Below are experts of layer 6 (counted from 0) of a mixture-of-experts language model. Rows are named router (the router's row for the expert), gate (a neuron's input weights, with its number), up (a neuron's input weights, with its number) and show model dimensions 0-127. Each number is 128 + 32 x the weight over its row's rms, rounded and kept within 0 to 255. Numbers have three digits each.
After each expert's rows: a language model's description of what the expert responds to. This comes from a sample of Wikipedia text that the model never trained on.

# expert 39
router:099082109176159123154155116123130076131110221154150128175101137099160154090132142148160109189121130111187104176085081118093136177169099100134132123118084153151185132184130111117091137122154181119102186149139128103161055123147123105173100063104156056175137136183157147080138105159134085141143113168165168115124181086118129116128123122128121080112085088079099108135153082113162111124093
gate0:133127154165120141087112129128129110161179162076195085101145152121140131116167140083154159138094111099117114107109114094169075101122157140103179133072095195134143119140098128137155150110109136122109166164146134157153185160111053120116070079120069224167119106100130143126119166111181145130167162121118130155131101146193104126125158146074144073071118145095169151185130148170196161133173
up0:093138136078130107169131129110123101106056083119033124138096098106092134140073158150102132116168125148101146121107129145097152119126107113121076118132135075175127153125145146140116101130115153152128124112113109101088074151109186104128161154131154039127109172153132139101092110216081134158089141168109191145102141127073112176136053099165125143173120123216089154142149117086081130149074
gate1:114118158139183110142095102159128181121136039116177132111071132112138138095183115125151140146125097157126101192079176113110101080151102101132128139168117119063129124113181149127064116175111092117110176160099181096123094140086157140123169117147129141141076136157138139101100147152113170098147053097140121106185161129154160128112048113138151147198165095163135069100148124100204127124097
up1:132143165212129104081180125157075147140122118179151145101126127141131125091135129123182174129105124141156145185153166108063126095136130062113099129155129119077176114139144095123116118152066114149114147136083117054081117098138119093169135111185179124145071161064138109076113135135138135114140120114218106099141098104123203105112108081126098108130200109093083106155098138119166102172105
gate2:161108176084121127115091171107141091124120140098164151072149184150143120141110156122128121108121100137059151161129121111070172103173173145178160130067128126149133129119136162139083154121133141199127144118079131091116163147107101142165069144122181067165173165069143082170150110118124115101174146238110139132127200138115116085117175140102058087142134106132107139186108110119144095125156
up2:111137072166125149132165100133113149116127148148097121177107064108094119104150119131152139124118113111182098107118111092197084129087091124065107127191119115113089137163131102125176098143104109092127109165170111146134085139139114114103194107142092181071109070203128172124074149155134168144085115017132131117141066118133174189117109112160178129116117176143131094071148157147114160124106
Names of countries, US states and big regions, often after in or a comma, such as United States, India, California, Hawaii.

# expert 27
router:128117098185146161166088136126104110140084111167106100122114099157154107142070122103091146165113085115112112107145109086103074138072115100130147119092127152186139102201164121103151137128175172127084130119116102173163160102164176146100146143080092128137143184137154175139114094100104120140132159060201138195123088117185115145104085139063083149150154141047118082164100132184172105138125
gate3:162119123107139160137106141086167196112164117204157101146105107087142140123106117101091141119114099124128133159153131145122071149134116112203115104103142075149113123134121088072130127091134165181129114124082071100100136119168123161113130206126128169102103159143081045130129129126080081060118119057173141085132140124123141119078149125127130073129123202080129046171148098147152075124118
up3:170125138127088153166092133150147187119157136145101130146155067082161115080143142095086197106131109143136150139119118112104069146149176126183123094130134094128100122152142080072112104100112091160152138133094119096141159142181096197101137169135156138160098114130106055143102053082111094040121088112140160079135121114130140086089147127110102077150136160136152082204166112173183093126128
gate4:117114154104127096143169151182065078109143211195136128105100156194131135136140127168090128126144103090135114147195129085106172109109122132009170126127142068144118105140161111154074160109092148165099126111129101075146147158106121113143123146068135142143118103090125109144179131120123112117177148118061190139152172103132138109121086178108127152177096106087091174119118145156169108090101
up4:107096109107097179106178134106078109127098197141110150132097162167154105122189113112161082118147085164113145181135123085083101119169150204117148123134091170130090153130139188094096155072074112192134117096118149159133149155088091200141083115098115118118129130114150143136179140109156191103119140176095186097129126170173128138165105187105127116179110049169148147168131103118131132127148
gate5:114131151129112097143109085149096089126151159141117138210166144128116122136135155131136176126133109093168112159079107140177152054079133111149075157137164143148137093065129082162125155157106115132190137148116111161137045097123129130163078071177119152122135079139119041123168133152149136151188139084098171197138136106096118158132141222155127153129130174123089119140128107075081134158104
up5:132129204134088080135098114159112127162120164165136126163128147144092123111144142099170171163131095099169068154074117044149161098190129117131076159191134119141106107077163117147124092126089146142170199143115162139155097131106146136096126135211137164091095111078113091108146114101202117164167122133127123188131085100093131076087102155165108161126122127094074099150170104102098122170145
Final pieces of surnames, team names and place names before commas or table bars, such as -s, -ton, -ville, Street, Smith.

# expert 5
router:068158132102148111161138098185078114127127175133102140142124083129189119156117134093140192145122099116112086114139135137152091123134132100081115100075026161142167102100129151118086096185135150152109137114183189133146072165142111207105137079158102131119079135129132192114108091112103137159109122108092126076185172061093145105164126108101168121082142160103137094082091130118110087115101
gate2:133100107093141167075114113133168095083090125142124127126137126123172050255158199163135086115113130149156126118174128110136124113073147153084176085113147167148153103167085112141123172123140119144132132143177077138106130151066118110061124108139133140148136115074147135195124108155133101171177148173133134186098142105117130087104176163073072146152139117092108129157116116114124102144086
up2:097077129134121127106116095079128203177124138072135186153101092109137210016117119148159155153154149100083123170135121104116148133167049122173131135143153078156157166127134130095139078124134184105139187129114121126140135140171107163129149179137144149154095113135093058109159102145070157079092098118105129083123136146133179113138085139115153101178127140127179144133168081110094155135158
gate3:168118169117149037123127140156156135110117174149133121175187117144145112114142120052120139140172160117151154107115095187155104104077160125124192099140109167126120157189122132159166143151132097146106090157087153116135201129105097152098143152200182118068098064105118170098146160139139097139080156125151092097134102122151103069104134145045128117129142135164140122134119106070133096047137
up3:128144212123125131139179143118113141120062133139205106149164125109118081145147128087179158096134119107129114169129088143155131205145168051107186125123133178204134153147146115126133079145137098085178133150123139165090139157153127120107143112105154129152102116181139155077074144145099129124119162076167122109138173023100182143159116126104083134131135159076066130150141109091124141093114
gate4:134127084106112117093159145141139146151160077126065126137124092093166132139156194156105180099112092129116150075097129113161132103175179152130158170146112111070072129095117128104140134149154144189064138127162188112036158105137108127192102173157075095142139145158144125127195130116085081132130072086106086116132166153106100156073102091127103139112155166099160166140119051115125094141140
up4:146122111117096085138100132126123071139138081141129125099124040089127159137167165113129161121098112149121163131121151175127131108131183150155130173115139172097133127188102137124124100133107145216103133096206121099114142129173129125117086140106089158183138127199153074145172104130133151105121123133100102118117125119151129141042122159020142188116208111161176125101156128127099120055140
Country names and capital-letter pieces of codes in sports tables and listings, such as States after United, USA, MF, CZE, NZL.

# expert 25
router:071127107118122141059127091089060127129181134154100158127097128116136127119155199113121099169139153073168109189144151171107139049173096124114134077175127176137175167099135165105125179100106182126110142152087084132138109164125104211169129081106086128138084107095134123123148083152104111147137115150161117085126119142179148079096111153118080156129176123125097157081161155200134138121099
gate4:121161060117019132135104073105063154131152176141162111143158128202111119103156138104120130123116162088098088127104155093103141114147138119179092125118130120103126137138082160150137130068126094130126119112085130161145135145134157128143130141169155094159066062098117087166086108127154092131137132129183135109137044141164131097165134107156117156124091149065096202138123201148073128165077
up4:155094134174145129112138175088124120121104092029132195060134142094100100160174123137173130120157113124133119142103111136137122132139145122110135101116114120152111115194165159142108180122127148122160169178092127093123125117165067143151061069169148192122146180134128169153093215097151161147137141101098107107144167113101154164115143177160075140070143090153134097158138044144139086149156
gate5:104105131161149124147136127149143142091099149115151117124145105121132120083120115097107129128059113166087071141075104134198127115153136140152131128049093114167103148117083101113110151125157130073144183153132140105106113136131090110150123184059113131174083126155106128119104135117155129167176043054164132130101140134152120131144141010138106084089158155061140116118174081119119088066077
up5:122202122086120086082101070126144162177158139115106178123143187139112106161092141174167124081157151166144123114139147170085131107068143137149145149162123151111133105100185170135154114133114145190135057126122120184151133111104158121099123104159098085097124158092147119153177178164176144079099148144107132162130062121143158096126127175111087184174149087151104117148054148113147176195155
gate6:137150126091119119132108191084169155105167120057155135155128143158111107130165081146073107100142142111134124075200175134131036108145085125124101123117104105103133154070137132116138135150097164100133144173126092120132103096183127045129059110153096129070187149108169144136098159142212135120128092140135112106154074166149158059094100126162088153113115123124118180195116151159134133127110
up6:116131125101098112085100178074162155090163100074160111141118122175111123116156089142070071116125145088137086085189170138109052132152072108126115120151118119108138154077144145126159114123097163099136150201130094119131129087205104070135072134133086133074167178116143148143109165140166125107110082142169125093172097141154158056117094110178119158118151151108114167195100163171126116122115
Nouns for people (women, man, people, children), the pronoun I, and word-starting pieces like "hi" in historians, hidden, inhibiting.

# expert 52
router:171186175148065097153116117172094135105109070088158152104125174102149067175130119096087134110152123198157131089147190106109134109153180149145163127136158079158155122187150173079120077120156111104126151123100103150155161162121143192137182088093177154125135182118161131159064119128129117152153153097148084125113085102129091118154075154113090150163153175105132145131151177130117186126180
gate4:162109142132133078126089077099115118124166120107190131136125090136105087118155126088173067136080115159164127145098126123084106138162119172141151183150130170147141142139160140197127137100166168125130112127177134105102170151125113147117134116072122067125147101111137121065048118131103120058133148148186099120153162175123080087201113190183155124202132108144157122095157080155085131129187
up4:122175171147099142097129103155189106104118131142154126130148190162136113138117101141139125113197118070085076125124144144190169147133078142114132114090102113111143148109042122101128182166093148128083146116084160188146093115160136061167111154160162197145074128120080120109199182151172119166138115089087154136127069113108183131116142124106118180105119148127111167166122112060146101131090
gate5:152143099151088185103126084090160114149093121130124111125116134154143076142139129109137111109096135126149080146148150171099123110078127167106137153079139115166123055166083153162108147136154148142114096142133138134125126126112077151100128188139147206106180058100066113150114080192226131123155170147080119081173161126081080162108103194117187136143153129075115100145144111081137164109166
up5:185131190110158074127106121129052088089170172095144128152103149125082172119156140114094080146167129113107166132125090083184140132139159136115085076210141160101149157120137100071135103094130086175148162106131150155107095141112174132160119095105091079129130225115146143123168188154048122143087102140159124133099101131170141110151132111159084166100129118152143161113132167153113064126132
gate6:122107157176129122065117149126053143090114163142124128170163159117100121120117153128098137075148198115141220206092116148109137162174163140086121107080103053118141123141119130083096131141112086132060063126090121137137104151137135193108139112132190153140073110141100141111133103166123107061117139145131136134182095082141113057139096086123112137056147121173131132120174134161123102150145
up6:178118114139130110204131108162121136186100156173132175159145108075120187156166129125107121148115106138128046153155147108135191086087170055129146134114192172114149132161107125196177141155156115111127174098148053122113090142165129106113115215144142081116204174148197103150149123081161137112138176113139159123118137133122089127151114145102135160116161132139109123122100077142149147121087
Category nouns after the or a naming what a subject is: film, album, band, station, club, town, plus agent endings like swimmer, scorer.

# expert 41
router:119044094147149125124105122136160093141108099127120097107127132150207114117130123090077092136121105063137117123074098184143143149128131087123109121103111106157119073159108121134129109078136136137072125145085063164180140116149144094112169132128154126154120184120085118131117086109076153151142092104189172187119137135167133199120148109137100103075133180088172140111097153069152036093069
gate5:105182123102087095104155174081186131139145136111079147147120143119100101147101089069091165146212132145114056088095168131109063137147121088129102187093133167155063114176108132151153099145093117100113092116126144125127135158126126084125126135143096164072129109130197137161205152131098119139066138047133101154093144128125133080100087101115075102094117143128186081091120101113157117136123
up5:116161162169098138131048123128137126172144131115096154085151131165040119121094158112200157160136135108131121163152183126137096148144129190104119141086130103115176151141140138161103099171115109172155116174166195074193137133150100141156121177093171153138133117142191123164129074134149134124111106146126168077080139134077147083105187135104101144152148083136109095131099166153145151070207
gate6:144108103139097111173067117153113081134191109157131110134089146163087135138111137148100093099184133097099101114133127178129187123121134152102146103109171120159136112129134103188150060175081154161122140155126092121162088108166167140053071193130153163077125142089087200126084111167137126100106085145133172119127173098114128195115104131067144136069126136130156123150121178111145193116186
up6:149122098125167141164086143189112079188145103150107118097149150126180105133104154145171108063115140173144145118114093174131223125089147126099083124121155125154118124136080056178112156157144123083119087130081083131123130094158190091109117123137154136123115062175159127152119083124129177080102155128139145052121160075127106205137172102106117149126141104155179061169149116134099128115149
gate7:149146138121100163156096091109112100155066109164142147092169119140126113164108196110140149141090161138108073095132144109124092175158167132103189126070088177146157141153110143117109151106186131135054167180178186101151162126111120152143114079072155136178153121102140152114102145174102102088156164062177136099058124132168109115136147079050109159165120088183090133125124115147120106118157
up7:160128114126182188160094095123143123156083111181177126156129131141126090168163182112128134128091120126108052139133126129170065127114131101120165108092120158138150128137105091132155136104130143114098144199160141136108164146105116099120149139109185128116192152075152139077112085189167131133161140124222105121074151077139095183209179163099137174145090153169119110123095081066128118103133
Given names and their word pieces at the start of person names, such as John, William, Daniel, Co-rey, Édou-ard.

# expert 15
router:106136093133093088138090065189101142175126095124157174109098121108111053128149146120160148089185154130119124122129122109093110084145120118154141110152097122175157164167138137100119097100153118139085134106145127160151130106169153185129147120125152138136169171185148205133133123107155098197162149070156135227135079080120098162118131152128103160144157169098207114191118072125102167161161
gate0:094115136093111122095124103108078162159199098142133148157140108125087136118119133125135123193146085076106105139114084151130135153118128094140157122123127188118107101174058143064151174066127158132100095159124152130162100086076154145095143109064126116105155142157105161169120136089132086136170079132176110158120098121164108088129094128164074101140104177116176125239197127174152128105084
up0:165155137107109130103133099118135167122103162109105154151128109094171141129125114154106133148137149178207144121160147178131189086153157119096100127159139080107147114146182165139162083165044158074133186141075150049145106173162139115201183107162193120104070145138143082107144122169118139114117120113143167100125089160070110103143071078174101139097143157139087143108156149142125086159129
gate1:126087129139101137066118126139102096136150089168107161135108140159185132149119077112115118136197085154156134170128172135125155123151151135117158151100164151121185155107101057157067134145107126141131148171099087136152138139201095171164167160156166140111137100179177108143129168126147177177037117101106087150182146116131182088128120135109178100107088136051168128181156157126126159185125
up1:140101116138153121133144092112122151172087122144132086162115150165173076112101027098117150116128084108187160119142140148137144149162126211158174126096135162078152155119105109200076131132101179176193126134042155135168105105105139139178174184119169130095123113168139101177113142089125160142111136097111102139182132148116116139128161162126095130093135096140122128127156127126123215198155
gate2:175176090144132094180142141137154152112170096123096143157086133114151154132155157156089193145142091121128152167111146111124095114141140141114167116130092190113180181134141082104108132116166158141144193113100164056108111092129144123136106174179128162140104134103131080169110137090115111074117109120137130139140136056140069189202150102145120161167137169133177040139186133134168204122136
up2:114143126096097122216132108097142162111148121101151124145113141177125150117119172128100150084134115110113085140119069104115126110142122155124161090144136156096140142178105072078116108113153110152189152140109141113095099081180138084144170155194140081130136171108130088158153101126166131033119157145081152124116136069170027151111135147179125123149141161150233063116134142110110154127137
Capitalized head words of organization, event or award names, often after the or a year, such as University, League, Cup, Party.